config.toml
experts_per_token = 1
rope_base = 6240.0
rope_fraction = 0.25
warmup_steps = 200
Below are experts of layer 2 (counted from 0) of a mixture-of-experts language model. Rows are named router (the router's row for the expert), gate (a neuron's input weights, with its number), up (a neuron's input weights, with its number), down (a neuron's output weights, with its number) and show model dimensions 0-191. Each number is 128 + 24 x the weight over its row's rms, rounded and kept within 0 to 255. Numbers have three digits each.
Before each expert's rows: a language model's description of what the expert responds to; "raises" lists some tokens whose logits its average output raises strongly, later layers aside. This comes from a sample of Wikipedia text that the model never trained on.

# expert 18
Description: The word not or No, especially in Yes/No table cells; the word present after a noun or is not; also capitalized name starts like Pres, Big.
raises: "e", "i", "is", "ist", "o", "all"
router:143095126117105118128124121094135081146118135145130152133129133112114115177159160138124156139133144112106118132162145171186123123152109112106151151135158140099152105119096177128142134097143118178093147104126124126119152110128150035139103127104146104119128113159174092111120106126125158125121129163103128127121141142118159137133159141163138104167131144094143153161111108118154125102129123096127128183087104136170131126118090134099160169132119065156101151136149118133165159090151130128160145125137146131101100126126137134121191113112137118137111097163078138135109120076152152118
gate0:170181097111145165147083127085176141151159111142129123099094149136150143112073129140128113108127144071144133170108160103137149168059108161157144081127126115148096083164103141128171151129116142163121130141179138099175109102109157124101140129156112153153135130145125105114139109139130144142122141136094126130097146112107139132157127126131152127153109139142124129119105159160110145129146130152119141104121148133112151098128136127142100148145118133165158103150144153105116113096108100100149106165119108146170153127096128127162156123140143097138088133050129125134126076118152127105
up0:127147164118090096094113098133126153095102090098111101142135130119126125175139082083145127109132136143151148120107116131139124129086094139136144130150087115104125124079136085118172086115132120149124119133130090143086118120136132098125157144135118125146121120139121147146172151129147090162155125126117102096150148180121145124140139162113116110106118156153099143109101142128107145101146117141130093173095150107100084110136141113116109128142060164149142169113138128159104173147124114104107135113141145131147147137169127174134102108122162129115103114191067122071096161121139108105
down0:117180103136111133129187125124135126112109096138111089139124137140107145154148102145154145078116111147085105123137112111127099088155085162176126150168124112110132122110109089082113147142117129172135112126116118144112125079117134155112160128115134121155120108109119104143172106101118112106111100134091155099151154096142139141141137107123168105111098169163098156127128123138170143123157125119102164128088099107136080164116119162160157098133077135148125170129113111111143146086121110130165085140142149111123111109146161130095139116181101103119079146109109109138130142094148150099
gate1:109107040105110135168133127150126100133121167124113127111164121107134162142112134102157130115160087178152127105151146163126145155099146126124137103138129160131162123173184116136107131164078123080105114156109137162171125119138116121104128164149161108126163120140121101075190128171146131141115122126155181129137149097110148140116130141162121138154099093110156146178140129104117138109141143169133126191143152105148147147118138119144122087135138138125118141109110137159139126159140140143114131094109120122196104145132160120148142136127148144126143137153162161141144141143120159135
up1:154118159094132114069081111139179127142141154124093125148144100141123145136138115110149134157120123168134133136122135123161129168104124135123177140172122132133136080097099143137176176127113124120120116136114143101176120126127146139110097135088118163179130137139133129174119125172106166108118139137078116138111191124112112094106132144118132164139140116075144152163161138150147135177130153128142123154112118104090102112162158126135121138128132163156135161132138143123153152149137158107122161126126127093089132140114078126145170176106137151123129138120142126164104121088197115138
down1:127155157115121125102101126140158100139135117133160103105113152134108139162118154113154118125105163112133129163146134132106142107068085136086170143095107140163148135139121159132189084130131120102157114136139168128158085098101081133162153137101102126151132122149128124135129148150160119087158151144146131149138134113120160162107122110146073116101124129125166108101108134128110101148109096136152128098121149140124092142142146126108156110136101130166173163165164109093137115105222116110135146110117152126130096110122112139101138067157130138112148145114116152136093128119102098167
gate2:168099139126126144151145182103100127099117176130105125153156105151185144129150135116127147125142135123086132125105105110140092133140115099120101154160105121162149157122097103113154111118135145168158148132118131097151116123145156111100107117092134109061116133082104127111162118155118130088107102165095126114099146076116128140180156092074123152115117129177134115140149163083066131112108119098148154143121111116143146125136147144163155124157141161139150136133117156113102099170157089124125131158124092114094154117136111111127104105167134121126096098154119148117105094116120110153
up2:161137111117092159137116149137153101141108124123133142137100099084111140110144129143131120087127110155119122140112131158106150165161139141125114160114176133148088134155121115140147102109160071093134148137158123144092122124121137168141166123137110136172107105107127126196136144124152128142152128122115136135130094144146152123113112143148137140140086111137158088122117085165114112079121102188120157131146128086140135114081170163144148115080113157126123171122149099133133145144084130094106108132133145129141124120143107128173170084137159118108133142102136119106088148198181123161
down2:134127132175125133125143161125099170088131088166133160115150128168149133133162135085165126116109134165115128140158158162152127131121145098099128150123143120140119124093124096118146142134140134134170128108141095125120150115161166146158101108144115123147129072091080109141105155140145138141127130100137089139144095099120108150087157130143153160133123133138164092130118128150137107084126133123115111118132144099134146143149165105143121097132097105171152167142209076132160100109116111148130144153148149123145182129150153185123115141176124083130139119153100170137113101116168145130
gate3:131081085141153141153163156124152137115120142146125122133145154143078149123121085096115147089155106114123062105120116121112097127135149146152141151172117136150173148122104143093124125168132167128151067093165141148149163120077091120132125100083091132103168144100125129155134120157130101144123111116119079132124131135155139100097134119109130124125081091139108126125122149168100123126100159107098098135155112124141126147110111126131182142154086103132139161113142126148136097136151097124143149117120162126137138154155123139161138097137139069103114156095097150086138093156157112121
up3:124093130127105110137135124086162114144131144106106132107112113091158111122161103091144147143110156090087081119162125166114109082118108156117160117112115115099138168142130159151134173109154146130129114121163146102167138123134151121127116148130169141123137133085123155161136136169161138086152111114160106158087091164122117111135130147167143131125081122133151108169093111181082156078085170073131127119134106150121149156114134131153127124119129168125133164131130114112083092128129181146129140097148151099155158112142116139150118112140148153136099155130158119109154107132159112149
down3:119101113104105138163120166091165117109101127113117146124134147139100103097120084149119117089118139111160135134136121150103095144093135123111127141115104129120119153145124159100150162121123086128125131163116066119143112095090098140123122122094137096126122096142140155142132107183112114127107096129190098137150136119103117139109143089143175163109154134133126135124146077118107144097132160162142111122131115121098169144122122164161187110089144100126114134136162155120145135148166137094165112109131168125145109069148093143156147172174101100147105135145088146150093143105156113143
gate4:179138174144171085144127109109086145131129108114140109154116134154133123131147103130139156132124104163117111139174132115124138137085119120129143182088162164164106126103106148109143128142129128121167099119146124141105151100127130127148133117138100142114119154162140128122131132120117140156097067129125133120111154097138140139102065162094135173130093157133099109113145152175100186084128142068131134102135124150140096064143099141125106122126087164139136100134110163137101143121111131104179136114094141125121149127078121149125123116087084125133121165149134105104126144111129111080
up4:144143158125115144089154111126097124114144152117074121121116112104120101121133135083138117125152113111133100075175108153155128150077100134093127137158177135092150079149155132115125136119129165165176125113125161096177081128122093118142159097170140123080150130143117136117112117112115135133153137109153147146108136157139178116138131129179126114148133128125101147140139097110153140098071122115094107138163102131143151142152152146177102137120135150145147154132125154130101141134155136100093104137113110170151136111087087127201125149095140169113134166108116149124136116118113137123
down4:146159119107158122128171147093126121112163129133094136121117109127147130130144141155119134156126142128163133068133145141083109183163121136102101140147152123079148146123135135143118134116121098150154129123131125119155148134103137160125121140208118141118139112148113143090127149132152114110137147139177148152116133115142160104163127162113172104126145123112168135152124120081149144154122093150088161144086159141139125159110166119165116135133143114185110109114102182163133161121147109152110155084140164107140114163128094069159144141085081133122134135124157136117158118119076102113
gate5:164128168153152079158132122139135127124176076090137124151142126170147133118105168170127095133125099105125107124124133140115162101096107140123117132128130146097139103128132140126128154114122173129122137114114142105162142126102156123128073082116070145107168190111167158152120099092080130127145118163148137109110117123107130106102152121105157125157121133075140132121116131116121098138135110143113109121146162115135091156141091076119171150142163149165145095104130156103112107135091148132146090139132131138137176136167112102096147110161148114109152156120121150142130181107153142094
up5:144096128094103136122110153155077151127124097167138127152100095093128160129139117123137165124102103150158150122131138141124107178170106118123108128140163103137145127098112145105138113155120073142145111119097132171144106134091133153114116159167122127127134111184131118119130170129135103131148112175117064112113096149098153174118063140120115152142068133156138118147172061124143082116100096131143122135139158146133137150111124164093108123119123134152181114146151101106089110151139118108098140144109124111126157106130129147118119110112117107172142156155119147125134129099105099158
down5:137113082091125122087158140134035163141101114071175125144094122153121122186144121131146120118134142133115141121140091111133134139137134136148104141112152120120114143125159102134156116114156099120159136102112112135149115104141135137166100137150173125146107150096129136141136093144099133115122055174148087087160129167116099105120113107116148145114103165128096140125125075136122107093109142134110131117127145125109130120089138105117153139127110131144136110115102142164108149170108133136151146128166125125106095112162108139120119145119137125109065122158138085123158070087093160118
gate6:145150141136122137124148072177161082125167165121117153112183136142158115115180120115126153108163130136146137122165159099141147108156138151112089129167073103142162100149110168158137123122126110162137123119120094127140145141118138140159111158113136107126120200164120089135149124129150131132104123135110130094109131088143133149132111115138142159131110128109189133150185110173144132147165153141161097125129117139136125166141143156085116155158173146116084107111126146132109108142153130150098150142112113146112124146155130074113113159108122102136111084132108132120101148144180131136
up6:168121131111121109138117112153103190123119154116182129096134161138155131109115143078108132099128149092149120110137150116120126108119100152111136115162095173141148111093141142138111155121116143120108127164111091109094123114120131096137096174138101125108127132146158105095126075165123133109095134092151122122081094088087129177127128109137123098127104116134110153145145121121149147170105155191146123136142106158140142128110137184144145137107123142129126152135131126090138167103145117145080173094125104118118128164123144117066169098160086082152146124134135104108100127140155131147
down6:151124095090118143145121121137112120171081127109150118124101116132124134115122127104140138139130135123179121129099126125153148148111138145165126092142097131139088151154116118093167184124092091128154122087110086110167120137140092116124170076156113114129150135182149144140154124118084131094103080149132139146149134129146116113113170166135155076133112121120118100128125094152186122133094147144135136140104123149143136111172133105182087139165102118116106123101116106113150137177127135156155119118116109164124153111119112118100085146141166134095069123135088141110128155084133152117

# expert 32
Description: Full stops ending sentences, plus abbreviation dots (c., St., Co.) and decimal points in numbers, including combinations like )., .", ...
raises: " In", "\n", " On", " The", " A", " During"
router:098104155137121149098115134138098132114165129138121110101179110122093117171106145132157150110167142143143144118136112162115138101119129178142157114128171127075125118115107129124096115154125147159147120113169120106136130093134163167159100182119124146132127125123130122171126153135185172114160148113123117101058140096134164082148142142121139111143125124135148120117115148109156150119099130161166175140063100187136123095140108117129134183114117105112086136119159121115134115138104143130104133135134157128115136098079118151143123120104106106127094131160104150171122109135106130082
gate0:106118152069092140142141130131150107141134129134145090101137169145128119096132132175111142113124144085143080107075143097129119145146146124160091141073122134134107149096115109139107125117178111096120102158143124137139159146142154145153138124133100126176116112120137157106094153127144148122172171117136145110117107107152151125124109141103142131158121094122097177111119132160109112130092111131147113165123125148112087118127109133110117099101107169101118149118084133152117161158143124105093106166184116150187139130145108105096124103099159093120107152160110152156167106115181111111
up0:174133102140156109124154132147145149115099165135094125163124135045099171111132119121149133130114106174171127128133110138119115146114134179095154147114131116119152131171157154092168172167155152159107151096159158127158142108121135123124146116132125138106134121119104169112131118082112114105119096134135097175146152156126114143090178140162141118123148182110199098107103147107126128156159139149096115116093143100119123123127126116130125114137123128145174118145141099127132089133101147183112080133111114131111140155111129135171128109143158146142150111100122150137101112156111159138
down0:152128131106163106144131115126167149098084126142123118147106133068144101122162093139155117140135147102124174134131168122125169106140132166074131120133078137127168128127110150109142109160113083179137174109135158162152176112116092135145181115122143156105140155142135113129109110086146122133131099121124111144114143121120139182116119145146136120097110195137138118106111119108127078129081142114129134153115114136105146173137114164171149137104139115116150123134139070114106090154112140131140070129123109127084118151130144127124105109174102119117146111125129091121086133136079133118
gate1:117120085135131146132101118131121099137129110119121156127133124181150139119157149150151094100105140108112166098119136180132140122116120139107142095174189115107161094109142106152133143126132159124123145167097172104115117117117121120149120162120158167134131123116152110117120082132119093108148147114187136181137127142116146103136111156119130146135123173167147101131123109129139124160082122102198158117142139100139119106130165080128119142127115147141103125116153100149110073126095120121120147113135127142141152094130154123134068121142158126176166143104103072150104101155168102170
up1:143130123124133147144096133107099144084130150114122095128166080132119105108127126127141109115144155122177152131092085086101167119144089136129175141074069128148123153130097154113120122147117106089127131119109079147125112115075156141099116133164139148123128117154121146138119126131118149128112116115123127133140118151141134167106130137060127143136095130117157169166147121079139122089121119159158113076124145088147107127171115130100142118134058103115135136134181124127073174132141107152127111133171157146139130094102094132142145133134108115125121150132147151178153108101098129118
down1:068117108090134144167095094122121096152152092128118123104136125178172155113063098148114139113099119113133148117171146161133115131094124116108148097120127161155139163058102163115125096137142162129148119109177115143113125110125111149146135096189140104111111139152177127126149117164101094105111116114180125145124117104123087149144124138134134146134155148161127118116127113153142127079081123115136095126109141144113114099149128111092129103131081176135147157106135121119103119148104119171105108112143124127161139125098116142117091088146107116184135147130103092143129125114111126126
gate2:139120129116168130144095117112109163100133133116118204119091100142141132126116120063126146136117132159157134079179167107141146123097104114122139125084101162146119135114098081142091136132176152135123108147122120113130121155143132091103129131166127138114114118151125114107143169145100093145088130125141110153128146139091089116155133128147117148121146159138137125157114102131105153178116127105147112153113149136150084099130125095122126133152075113198151127111139111134117124139133139132151071093115141143159129107156077129123141128119112120149191125138123134116133135158132053170
up2:130120159117171118125105093119137127122159121133117170090116089114125112147140123073135147149118101159158131140168162143142139137139120135128126124091138144117105128140097084141129135098155114124157132127118115130107139157127128121095131158161142116093119098149147123144167147120098107162106126116125136131146164118058092111167148153138145173122165169156145131162127114101081135152171151108164126158110111134135056116142118109130116087122083153179120154091150129130124127109128129102141134110097133144150124109172068107116124171093133123145181121151117131126140123167108066141
down2:111129084168174092126115122152117168130173130102119138145111170125108073153127178121092147160175117112111116163103085106105126106142162140158118128141183118171137129132139140139120122107136140086130130119132084129118100147160108136145084117090133101118116060171168119125108112130125175119151133148118141140136127122102106127109171159142099126122100123096111144135100143151122141090167117133099139141099139133132114144158184135104096124130149157171095141114135115115138175139130129163106169160126101103134147159108123137113144151104125108160120097140157114145101132136119156172
gate3:115112147166135149096143152138110115093098164146133113173168133096126088123120122131169177119145104122156175125112128158126141092188098146107124133128126095104138116114094126132147123128119106114106116082092139091123089077183143137128128101137109157105116151147115141105094122124146137156156136111097113147093136125163150126147086138125119165180161102157111134129073164145153096120109132134161129161139083144150141164141103136152164145128099088129107187093130149107144162123117158101096150134115078120137119143135102096141107110122114117153141122131117128127156135097160116130
up3:123099169143113114110162149113136079075112108129109105105104097139105150135131144087138171127110141111149107089108136119140119099119085152109155119141145101105148115154143124110148118149093114108134113114102122094116130077176112115115106130131128151177170116132128132108151122134108121089121102141120110125124187124106146114135102146122117136146132107182103154191104160127169084090153157134124089138082124163127155130138102153145137114160114087120090128136178128153120147129105164121130140130115066125156123131113131131162185150120144147119076104135128162111121124121133116078
down3:090121113097139133113142130077121139168110141140115146148098169104110131148142122144131135131122145130129132102092182154102137123109079142109138100038115159117112126118119135081129129150137130133140116151135121134115148134099114139134146094134113076113138137120109172177154149125135103131096096161178114149139076112132163136092112122118131090116088164121156121126156105125094115137135125117077114128161089110129168105148159099180106089144162138167169117137124103144116126122112100155110153119143130103123116109161144162074128136084128110135088150108119162147113149145116144106
gate4:112154149088128091110077155125131140138122119138165156176118132103140165150150124168132150115113112125108125160177168108160121120113165154071118113111127096127164151156153127142144140110113155138156081107131106115147129124135137149112116122108080167160126149118115076096136117083083138117110089125113150140126118142113137133140086145102131117155122081108102148140137112092161161145157118146131171111143130136177125162130078159135134123142086155157068124116107155100169138109121129137119122139072171130110150123105139117103163137162108126149134172101124123128121130155142103120
up4:107149116160118088144128124155126138120096152102126108100144121136134165099084129102127136138139168191134079110081083101155135115107107091102134156110159102124124124117102111134104084134153119142072131117121140117113204127112131143135137148105145107139101091103109128141149131186098115177151088139119108105087137108137141112098159140152096139113120136102150161127121103090104139147124158126113125141119130106123095077146093110188122161128135115098132118158121110116099089114124120095079130092130121107127170133109108142165137106142134162171119109113116140111150122148162126120
down4:146134134111141131089120105139138124129126140152146144151107155132125170126108129136129124143156155135126144109160121084099097095134169142134111115094145109099100078144135110124147117153093141134130162167119122147103095139142136118126108143123133112112081132125107150108159090120114126124135126144097162142175146129136114182142130161093138093121146087164124110145127162153123150130106079087082160098154154135159117133078113131086117133159153129168131118099184132125138101114115124113127164181131143104107086072077140100102164090160148153110144128109178104157135096138153145111
gate5:161119134096143110118126121132122074142121105149077152144107136120108143094109136116138123177106133145123119101171083128137140151104144151143138118093138142126085168134128088118133169118176137123152138125084104097083151108158124165143113169125105143123131117096146130172131135107161132063113141116129103173116132108140127145137127118129139127121140110131143118192137096140173151066143159138100111124086121135150151099172136139133124139097121139103159139166136136080124175126116140155123091125141113106133157097170100140124132120128168152125174141120122072142173135120127168135
up5:073147135142107113140104168112149179107155131105175108121146105144101112141137128122114096100132104069146116131106163131142141105128123119113110104197107107118158107120118170128138112137105104131098156113178170154165114150126132128138126099112130138124143132133093125120115172155121117176139107127086125105123134130164132092111121122124106137137140145151143112080167128164111108166131107098156123111139107104119139131074140136129130143137133143128094134063137114138116043141140153100108136145113122086097103112168146107135136105117155152116112110115135154114125127139123059079
down5:121109160075107147116123148122124074141120081098094144160065139108107151087138139127138143129125127129135121138150068153151174104093114142160112131110138142114104154119132110115139147148156146156132128117109123112129163092139102134128104143132107164147150113104139103133121124138148121108120104106135141142147163116121134129117116119127147131081161116102136114143112105155177125065152155111109124129106136151138111135148129158119125149106154092080158174176132171079126144157100103133154125130140150109109163114161080140103145115140142139139153136109123072172148110092133155053
gate6:155106137111143115138108148120092130138139113143111147127125098098155120111164112164141129125165101105100157094143151125101175149121105070115168135078169129090096142117152126120113159138137129090156104123135109116129105109130126114132099122159127116121177163130140158103131151160128140173145116209126112152136145159143089117188111122124110137167165184167129139148135145115129096088132099131105112096121149129136090157109149133186130080111132143129078105134151106122142141156100132172105139131154147114156140146134131115106147147134131165085128137143134132116118135129135154071
up6:104112167126153092128145126119140131129116105141095164114141134127143134135136111146123122125106177111171161111069112158138137128106123094101141082145114157124140140126120169142111139150123132122092130167092130166119133143131117119113043135128151082109129107183162165165114114121110106121132198118111130159114148165127129128096136150115124126164129124149110158101149134131130112125169108115109133110094160107120128133149158176143102088096099147126113053172111129142136113152154091143150148124127136126157137124127147133095107175108103118089133134126149131134090099130125117066
down6:159147099170109107170105121154142113124135120106146164103141131135104114135130153109140196119125134130118113181106123076124114154116123146143119139102120107150136189109149115101155141135120170129114150114150106184182096128142134132141138138089084139135081164079076097152122123119134133095115111094154134103146099122133153102065132122092121149128117104100129127147130086110134137147120110147122119138164147138080142115140094131143149127121127143134136144147126139116102102055161138116187150150144158143144113105123121147131149143163154124125150146092146133111119087162104101153

# expert 63
Description: Opening stems of longer words and names, such as cor, reg, con, organ, collect, resc, plus ane in Hum-ane and simult-ane-ously.
raises: "ver", "oll", "art", "al", " L"
router:168137141117098146163121104125109126117131107126096159126129128144149139114149097131098156115140082121129133088145129148113145104141111114118140151145118165105135094141121119103109151082133109146159176131100115158114111088106167174147108105118157103085104117130159102135103121114088146151106139104072118102159133108090105139121184129136119098120127159115104103105121093125139115115112097118127136149088115092129082081158080158094167129148094081127125127136156122137137169138140126118145124121178123097083151146120115145106159164170097109150109099161086126115085127108117134102
gate0:093116131147111140145148136122130129157092127132156116128107150133138106117098117125145127135114125122162124151124103135118138149142127109159136137129159101130126128079124141191120108128114189158115165124106162127083158101140161119147106164108114145122139108112161114119155124083174136089138122174175149113183144141119129092168136143166160166131151159117129128152115092152179181146083101146094139146156124185083146116138111118146124096118138173121176113115141102139079109131129116112111144108153153074134158147125122147145130127138139142134118137178154133143120182149144149119
up0:128114142134122157143132104134127084141096149116152116162117158134124173106101105100147106090125122127112167132069116106123126110143198152156124127113078098102148109142147111118152124162111142150118156095121124084110118132085124164100143133142128171089101149144193167118133141137117132082153176130130083092122110138121115126118126168104120121133146113128142097109153095079121138112105098131110157156146115142161124166173149147151158146097100170133146122121112146136154150107137110162135128159153125126137165152128110076135156091124106126129102101125155122130127164131122160180
down0:125121160110122098130143084140130110099152185159131101115176127156118098173114102140144101078097139157144116171165095146121125102140147102149131152138088127140111078122131166138150191123150139132108128161146152133147125132109093117148140109094145133091085126152163123121162123153144093099142145098149083121096117148119123134117098142118134139168093111120137163137138137073125126132137096125199141138149124130128167125117107141102123128145132143112118114163138124177146132155099157152118127116119126073131173153171111124117106117105120139122065118106099153098114110114135105120
gate1:105145135142118111084111138121116111073148120155145137177159125137132123158134118159094136118114162148137142109146125131130130144136153148128166107102106107105139157119166089167141120145130155148159111109137134128111123175130140164126128136117124161092151090137163131094137157113120136089089116096085122124136124162150099167136102178131162150132096139127117144098137124133131117060147117119167169138163129111078130143115196132164090134127168154112151124147088077180121134135134127141153145163156134133130112137138150162132144120081111145169113140096107153131165152123098106155
up1:138170099099114108127146087135118150144135117119103154131122149126146104140152149116090163154120146101116130144104116076159124137117103110172138153101090123141114086102085122151164171167117169139155147120158101117120131094155117157108132117126169169133157181140138147145116140117138131077170127173109141106119116136130110127113191111139153144140122145132161156100128127100122097093143133114156124149136122150119098151107122148159129108156100157154084108074148095162127123123161115163195099122124130095134126179159112104110167120100147146161113118140131137136127119129118164099
down1:138124095090134122101135136128114150119115111122133168145126129144154163156141131103092118114160129143143140119076090172132107153125116158121159118073121136154129100125123124144118156144143118118158147121155117094112113111085144125136135142153157114115119092166094095143089101129153092137129100154142103133088142132149116132163182076123117086143111109117098149089094133124118101098131141116118122134141140154119082130138150136147142119196119164104142153133146136123125098171150193138156135132164161126123117176084095084115110159121159098106095119139162118132080113169144153130
gate2:156144112075114138120154124126117107171126160136110128109145092143155189124149136134138134142097112157150126156121115114169133133103128127140141138110104123124105071134102135179154109127114128072147125155151138126126099136121185137128117077091152163120141130102126155120139144087101126115114092086134150102163099060084134109133104119147143143152118160140128112148105175139138139091131099133147132155170156131141136082122131136123106118097145088142128093125101097075095131101109101141131116139143167136137095154110128086143195136140117109138164132167111105107111138095124138134
up2:116124092135108158112135131152164122126131092125114135137138143158091115128138142129123090144104118132125119097136161066103150149125146144087109129178135130122149048137116081145151150149104180154146129084109124147117142142063143124151111088117134130164117072118147186123135147142112151097157126092123132125104104128121113100116138183125124136126163119110173131115133133148167135087141103126152138099134141107121117131133181115124132134141143138098088140084146108151143134127127171111144152084154116122142164172151169135131090130132124123124145066162153121125126127147165117141
down2:084141182107177108132069111117140131122103138171094135146105120082124178118146119109093175087124092099115137138115109140113120138131110127134134127108110131130136103148158154159128168135150100107117078091140116124149119134138098144124135150143134119088099098116122145130061121107130148118096111166125144088116132102124127177120146111130161133132150113150114097150131131131168083144109114084146140118082158163129185127176137118159101117154156164129129134121136185130108099152142102144131149148109143138135126128139132150107133061100103152144146120111142188130125121121154127126
gate3:140131152140132154135135085117137160097126131104141140139130128152175155146085088167183135085094147100133190133139129135108085161097131117131115193132143126096099076107066112112125101100125174127169137159136154125098137156146122138090112129109117145121157137125172112153114135096053123152148108164095144127099095121138142126144145094122105131098141158106112160133159140129111140123149137141138111100114123136127120103146139137148106087127104134121111123127141152108159132120125152113143179110132107126104079158101143130097188158133136123147145145151117100145128156164134130119
up3:128148056103160126196098094104149115094130131147123118110110117131138116127091066124102129103109125108166105117179170125116079127113142112109121132118160139134081114103112140149124115111149095144136174040152122107167129117102136108139121162139147124121156106156114145114158128088111121129113120109155135169120121124139175154149130124132153155167145139156146117154121142150135138172108136113111102167110135100129072125103140113101162098153079129139116095122133129137132149150142132129141137133137139121144124146086100134153094139153143077125105141149154117148175131121126130164
down3:135132132163111115141110083122162150159148134127115114122126120158130111166128147109128115164130105130130115117110132126178126107128107155103152131121154104156136118129126166109125133158167088170088121110151111162151132119097139144098105077147118155082098105153157114117140139112140141103151134130097173211101135115188098122093132151139121140109144072117136089101107120078129110130135076120127146116115140167148104132156104130120134144151149115128102115136117098159115134120078102119100139126145119151143088097125113111135159127129058146153145068150084141091125127131153118110
gate4:116141100127107142156130108138134119116135161141080132150161153154102123097102141136167106159123130115142123103122164144140131094112162100109116127140119141097122125100118112074128145080120115138144124154102126111169120130143184057148132119143163111171174130146144101163161149098113140142112133117091111159138096153151073186132110156144089128128122127125096144180097110134091102070074112142121067138113119119126128113131106147123147103119081144143182140137140106139151094119139143067118115129124108125107131129156134134096125129136131123084112151120140127131166116129101126145
up4:130100155102126158125158120143080146126115124150162112126122124159138151096137101132089112131145133089127122145151131113131155061149124133129098119155116124132124097171064121167097126135089158100104117121140139145137140148112088154140091093108104136133113126123102159117154127119162112147155166137156160112114141169099171098148120095102139118141112057103144125090160119152127115138150151105104151120144181107112155091071137092151145166181165173145158145096130130126123106139119137169098121143162134105129174120131121119137126119116102109108138114108085133135129121161099130125
down4:116124098101134145138160105131096101112131155135112130159122128133093150108085117101114164128149148113133101091111136122135141146130141160148138125101160124081122136151110154118101187152134110166107122165166113059145098110158134116195107121167125152106094107120134095104130116143154102164134106108107121166136107145107136112114130144107110137128146128163123120102138154184135164111119135124107143139141124126140107121095105175091130121128140151101105155142076091115174150160138135089114120122112086158103131082145125130137111118121132165138120097080121126175168130122089173093
gate5:122149123148099091116127152120181120133127147102101147141126131153149122119142089073131129134144105146167132125110127142122149116114077142101193116119120162136120120099145125115128161142173146111121141119150133149156118153116160140111112126128124131139130138120089099116130140160091163136115182118186111144118116125094134106107147140117082130132171150096158153186115117094087125169108131098097123131135101134096107140143113119075114137142172137118130081160156161071109149141096090152112106135107088147149127099094098128197140132128119107125111120106097099129154117090102131133
up5:080111160085135149154138191135114125133141137120095155137151179140158168163062106143153129124145119096123124178136165087113110155133136112145112106137133114102116147104113116146149109119063173105127120132169113127091182114138069111140129134124150148116136085143119120143123110122095108123111114133112132090124133135116100134128125121123166127096089151134161097110109142147161106129129090144165125094107122144149157107111136119109116156145126110151129189132122136143124104094173128095157152125142125152144114175140133085097108162112101097106138146096115166127140158140155151130
down5:130119138131135129121158110114086166167167157156131121124141112136115124163118129115159109134148125097132100137145088131090174146119131119092123092125131127096117111128113159154108133126130093132153149154147123154131181170143118117132112080158136164138108138091108138147123168128145084105127162142149149132125090131139112113153116139162127128143134104076110158159147123145111157161108083109148121124154117156094157183117169145149104126117120151117137155135155160108082128102155128147137065120153122126063180099138104113142145116147134107095116069134172127102071123118141113135
gate6:156135133130154148147160107124123147118066158136102104125133127151100126122152120153150115170117122123168132113097140110133168144127121125134135103145132111084133074121141127110103069137124137109135155146143147166166089123111156160102171156141125154106135085092120131141085166085114086080148148102142111160114158159134091142092083113130138128111123115107128113105067131112174133151122142109130104139105081123127126149139129111089108079081116103114129137170136109095132157166177115114100105108123129122103104118118141138121105121147157144149110100141122119136191126147141105102
up6:106138136152063151144096125141115128122143169092097139124134068140094101117111120130129077114151131170118137126111100137139143088128139103101131165137129168089122116140091134140149103113163113124150091144085156056173105121159107126150168154121158162112112118141141122126118107148136131153165109136163105185103108121087169158158128115166109088144119123108134154147100110061118133108110119130156165127112148165130128122098123113152124138124149143168132106113134132145117126095111146144159137118122117132133143123142141159163184134119095084113118132132144099121160129160154121147
down6:130128121145160116123132161149159116151112119165161121137121130126161154160149115134126121159146114118109133127117150137120191087138140125101128075171114151104137127154138111106132107122116180159111114154189152129165139145134111083124177158164118142098092138120157136166131114111128117131107139146140153164089160159147104122120100109143174143102147141135146121112078139146147161113148083133150119142130109140128121130143130131089105124110135144119092125168097127108079129076162122186158114167159135157115124132124114131146157172118127115116036125124104110132143152114148130100